config = dict(
    d_expert=320,
    router_logit_norm=2.0,
    head_dim=32,
    vocab_size=2048,
    norm_place='pre',
    rope_theta=10000.0,
    rope_fraction=1.0,
    lr_mult_down=1.5,
    schedule='wsd',
    final_lr_fraction=0.02,
    train_tokens=400600000,
)
Below are experts of layer 6 (counted from 0) of a mixture-of-experts language model. Rows are named gate (a neuron's input weights, with its number), up (a neuron's input weights, with its number) and show model dimensions 0-127. Each number is 500 + 40 x the weight over its row's rms, rounded and kept within 0 to 999. Numbers have three digits each.
Before each expert's rows: a language model's description of what the expert responds to. This comes from a sample of Wikipedia text that the model never trained on.

# expert 37
It responds to: Size and order adjectives. Adjectives after the or a describing size, position or sequence, such as first, new, main, large, early, low, long.
gate2:490562548452498472495513467485561491498503486523567621466416494476540545436490480487480526550508538472484513527496507509474436496436452488531405480543457447484514462454489493537482492510482470403442576490575451520456499506527524480486438486506447430524520480537514536466578537455515535472505512461493501534463452468534444433516612475466514498560445491489532548491448486520558523489455
up2:456495534525472491520510522515409501425512445475419490545417422495523509538473491519484452498518507507517549462452544476482487440535457502509560481550500495520504401523553531486474546524455524450467447450477453533549536605506522468481515481626457519498572535529528510438488435491509501519568517553447439447500535479477487441484495497574464523533438548463503505490492520492530539502553

# expert 20
It responds to: Digits in scores, tables. Single digit tokens in scores, records, table cells and lists, such as 13–0, 2–1, 4.65 metres, numbered items.
gate19:578519502493509582508501410467536532516500490461551548506503486512544423554524477518428519457523504552523430518492462545515476489479568547521555558426587491552508476550530465458577480567495500544504453525542516459455485412475519526460520481488509508381476474507516458591559471554488481463481494549533449490551542455499422482519485490519540509513489502493501449483504425508523504536463
up19:489586457493521526509531490499485507420570539480481462550466532510534512460444517541528511459462505452566518523461496363489481483516489481541446494600431606503483492455460560564464519468497469476527534495536460566524511531512572472594503496519504483558458523518519473523489508415477477521491466507468524502520465534523534521467528460491487493448505487462411497541488527552541488399531

# expert 49
It responds to: Digits in measurements. Digits inside coordinates, heights, weights, codes and distances in infoboxes, such as 38°2′9.845″N, 6 ft 3 in, million.
gate20:521481500424528594454449497487513592499476420416463469512543548491504553560534517534405521443527485487489446514493521490485518478529542484472472467478452499513541449497516376484453473508517522500496576469511492516473536544479565538568482505523514488537503402445510538595559554505528565469543492439517429469464474482534497542500502499528487491461527499513437479474482557449532505473490
up20:443576555456469472462530472518502540460571572451473574557538464503548502559475475558479545513512500469564446499522550522473528507488572425523528521482468505570485466502456570489503475472428510473474503488506519431433596559452489588555490503505501433522495525423470552492562522467480472451525479497477466498523441485500449504484513452469518536484463479473520517539511533457444588510453

# expert 56
It responds to: Content word stems. Stems of common nouns and verbs before suffixes, like report-ing, number-ed, describ-ed, appear, film, series, album, system.
gate0:443556522503539552495468574580498507569488479455497462442472469546498455524458566542472461491501483480527534455531516435500437497482531486550392499569496459530503511466496529506429523480503514532489480481536496479447580497464535480523474463536492498494436517514464477566510506535435529484563497448505518435419517538467467554414536536439602451528496456488502491477461437512550535526431
up0:452495451433490456533459555520480472507525532490519463530495575526487471564509489514508510505489458509493531467503507495510510492460554429559475543524505461587510492530523451516529595465471536467553492507499525415505541499502424591510510442577533469491416493525399447462511496484509475566566501446484525477478405490482478526439552532531588539412508510548483484537471463525508446514491

# expert 8
It responds to: Discourse connectives, demonstratives. Clause-linking words like that, as, where, when, because, and sentence-opening This/these/many, especially "is that" and "By that time".
gate2:480485457496527533378526509528465528482507503520510549507546465455465451525494465525533528487503493478522480491488472510474524509486426463509525401545462484516481478451439490508517455503475518488494446529466551560541413451478499517487498479507536478518417501433556422544508447479507520454453516557531518474445526415571464516447512603489458531528437548534509501383514523534493535508588
up2:452510574480520482526467389539455514530577479522547453460543467480514507453506526473517447516471544480484544511502506500477423430582479595568517562471547470566502550504522510508519534516474528479434547529512515472488531538513490484464454584510435540497488517538520446485537498447533513491544465485499497620488541557426500522474504492434534561418574450498504481457498502504464480485492

# expert 34
It responds to: Consonant-cluster word starts. Word-initial clusters like sw, pr, tr, sp, fl split off from the rest, such as s-w-immers, S-pr-ings, fl-ute.
gate1:533522469439511487515453490524469496478588389473464536532497526556489435472530480496470423533453492491524482464486567479518481468491452507496505507519486445570460527475466470541492442531561461450480501470560507516504517515507424450477456503528487556446435464477424478528495578514457424510526504502607475553505540530546492577477497514545555496447518462521495448479476529541508611529451
up1:467456509503465550538521529534523463456497576440556452523472477428480544554584540524540590471525480543542503516550437429451503577431544497530539571520497583496452555561482531478525484497517507564469513496510458439436504490456487506483519468454512438561527458445493545442518457506506470478553445511441489460491531492471499479447452518423540553480463485462513525501497528512516426458511

# expert 7
It responds to: Field-label punctuation. Colons after infobox field labels, table pipes, and coordinate prime/degree marks, plus linking words like including, by, with, as.
gate0:467514506495525469541497506512554500515408495502600482483523498479402549569482490483493506492570583506502475463445487418494488554500531519587493487494453512580502504489512468520483539540535460489551467461546468526527495495500563466468469511474526508513457455481463524485560568450460555473552492484459480436410507535473441544479529540538481415481514462496469530586523525431547410469515
up0:520477484496538459532520441444463537541451509503537537547524558551518530538503540487503449494466520510492481474482536375434434475515516499540535484445513527542511567477515524472495480508484503488569538558508495512506485523557494445399444434472487540487601517472461465496527503467476519605566550422496579468479514451513471550448556462464509518529514520457478527554462540489555423498515

# expert 43
It responds to: Past participle endings. Past tense and participle endings on verbs, such as purch-ased, fil-ed, contin-ued, plus whole words used, served, held, said.
gate4:513502480497531491541523586495525504507474479436474513540534485545458521527518518457494478501654539472553529476543396484443500490474414568542495465458466537470574489466545527495480519532506513499449532494512507473481524495488488549480520434463495502431537477499545534586397471471469510438431511477552456486497478470461546518493505513473490554488549413544524486501507433518532412522533
up4:568501447445467565483472519457441506462497512481550488440515574444488507521519487491514528559501363533485527509562475560587497496540538555462472495558499489495505458535458514425521478481513445493461488477543438516521445461535470509562468574463490540520459499536509453506512534439490490534493540502448542528551522573527493534519492512483382572466480517521510491530429511544498470445443

# expert 19
It responds to: Title word pieces. Word pieces inside political titles and roles, such as May-or, govern-or, resident, author, member, direct, plus stray re/er pieces.
gate3:502453512549484466544514473491513370473543446483508490474461496524480481521439494512535478549501524558554452481501546507484598458483512431536532480521486412555466455455471559516394481467535528448510500390513526463494464524444482509559511462483522429486508492512469510499481580488505484486506524518497493546523535413494483553544523523541479550500454446550513452448580495529541454565519
up3:478430427545463491474554506503607478541491505441521530517453553517502534538500470525609506517479465517506463500543483546505578497458516533478510509470494444626530485507450473544475497542524468476504529484516487463517469495523442516590531534472443556417466438484482536440534517482482538456500461551499478428425453431541530523470473496474508505463626480507476538518516526506477486479498

# expert 17
It responds to: Infobox list dashes. Line-initial dashes in infobox-style lists (- Position:, - Spouse:), table pipe separators, and capital F starting words.
gate3:435477488498546462433544510515506505484513483501448496504475462482528491556504458547481445529601482539566518483485504499425512482471537468552572524526580509540416502535429500588487483483505407500477527515538545527440470423488489495456431521590525462540471455523481521541531450548518506526501497485536511506474507513492505519512546515500460590488573511478391499553553536496484435491434
up3:534468607539484529415479548452554469489473448499492515463477468514502524593516442520536467490613477498471494513568483453491522519473542486466451480502540495506469476595537431466462449539580515556503531439511514478544497519494473506495516528491533475494529424495502501454557434508483444488475486496470532492443549514497481440542469541570476539536600478483483535459525526501473610472509

# expert 59
It responds to: Particles and word starts. Adverbial particles like back, off, over, out, down, and word-start pieces such as con, end, b in Iturbide, converted.
gate0:523522499522537469513473483428552480516528445519514394498507435492541530475559413467458479502526524444526560501519586507463500494541504481524512507503508454505470572501561426474519473448545473513538540452491496439545526552566534540571493448540487490465566534507567490517542538523471449536500528523454472531597407531517484493571552443560446540498528511507538461507446501489458450495459
up0:483500510545500450511484466592500545512466442466419497480578501433469494488497528481491505490514479450536527536434526490500467485569470446462502486536469497530566547592569587499429544530470520548433530542492544494444550544387446450476527488495523501589453508560515508521528451501482488483542525491577444502446483512541423503463486530547513569503543503518502464516458524493448512490484

# expert 35
It responds to: P and W initials. Capital or lowercase p and w starting words or pieces, like Potomac, Women, persuasion, and p in Hemisphere or Hispanic.
gate3:483514454525502451524511455531501478493587486471496477535483504456498508442531490504508510495499552498489423506489487544481499508432530482538457467455428509502543440546478475530501503522501550507501483420484539510483519594538429517517491479506571493516557512469529447429493458488470506530496463439510512416484524439453438612451621512505492517423484547466565471540567469543593464503540
up3:504520476481521619496495453498540483527501514476485496553453511467427554506476516445571420493480546553515471496510485502537575444445497554516514574552502503466523486498475486517468549544497439514489454523481484501536507516429532500560475500435561481536469494445489530483454458524454505513474573473476461489562585463550452520528501566437468437421493528478484528516492584524412552440464

# expert 38
It responds to: Subject pronouns and nouns. Clause subjects after a period, comma or that: he, she, it, they, who, plus nouns like company, team, family.
gate3:514514464547504525503479478460557462475460462508469517474410465552452527554591508505543461472510526519528471508446524475440556513491467558564492584500472548489461477467497553551527488572540459475507495453346456492476442500507484534528432495521541444557453492552541485484487464491476560487422497522557494452508525509475498509524515449538560453511522538552462424467548480454524450502502
up3:489490448521522557466552452500485583427528473517532523444528548427507476502473439539471445521426509499443542478424519602506465480543461547517527499468472572475472521499515455448465529505466496452549508533579528450492538484492404516483460531464428553537492488460580487505483506517517525481511527455479449521588498555484557514492545519471545427508444553463476522508521498509543462564454

# expert 0
It responds to: Word-initial English stems. Opening pieces of split common English words after articles or prepositions, especially f, w, re, def, appro: field, wooden, approval.
gate1:454533561482509435502502460510588532512476484481520498589397452505487543520482501430516543523473480533488429477514542503506430471450486508577371520494465511504512488474526541499518520541484533507518533487403600474539454497505559493536467515556490437540444468529486497517485457482486521494493543506495592452553471424511546530546552460486550465465482519529501554502514500556559468490463
up1:483479476529515565505521435492484484389497497482537472478538439489547526448464562564544448580477525457400523489474530475562523454566495430520453493467470476499531486471515470509463433506504497493517483534507471549513495552492493491501530460550479528569552574474533498470516449517472479515425481561574514464528485538438471468476546592503515433479452527532449480453476471491471532489609

# expert 31
It responds to: Prepositions after verbs. Prepositions following a verb or noun in biographical prose, such as degree from a university, selected by, moved from, development of.
gate1:483568467495509495541417438481516506512487445556533548479482480584510443529528459558570515432451547458507447495474506476506500510505538476498487535512466463507544470483437600476503420477536440538489501453526534496483451551507472505513459492493503532465505515501546479550519558536481479486504549431545512463484558481430503557450521526512572536545527464612480531469482534599480489418561
up1:497514471535542513535480441535455488502496477537506518503524569539526431532487483520482531478485482487480509466559483499533555502488514536490431505430474470529456469492470552420473528576423438547497459486493546497464530584485488481426465451538519531457511546547528510498483484540449506511460573521555455424404501491519553425507549538575461484515456518531537575463423543545484469428561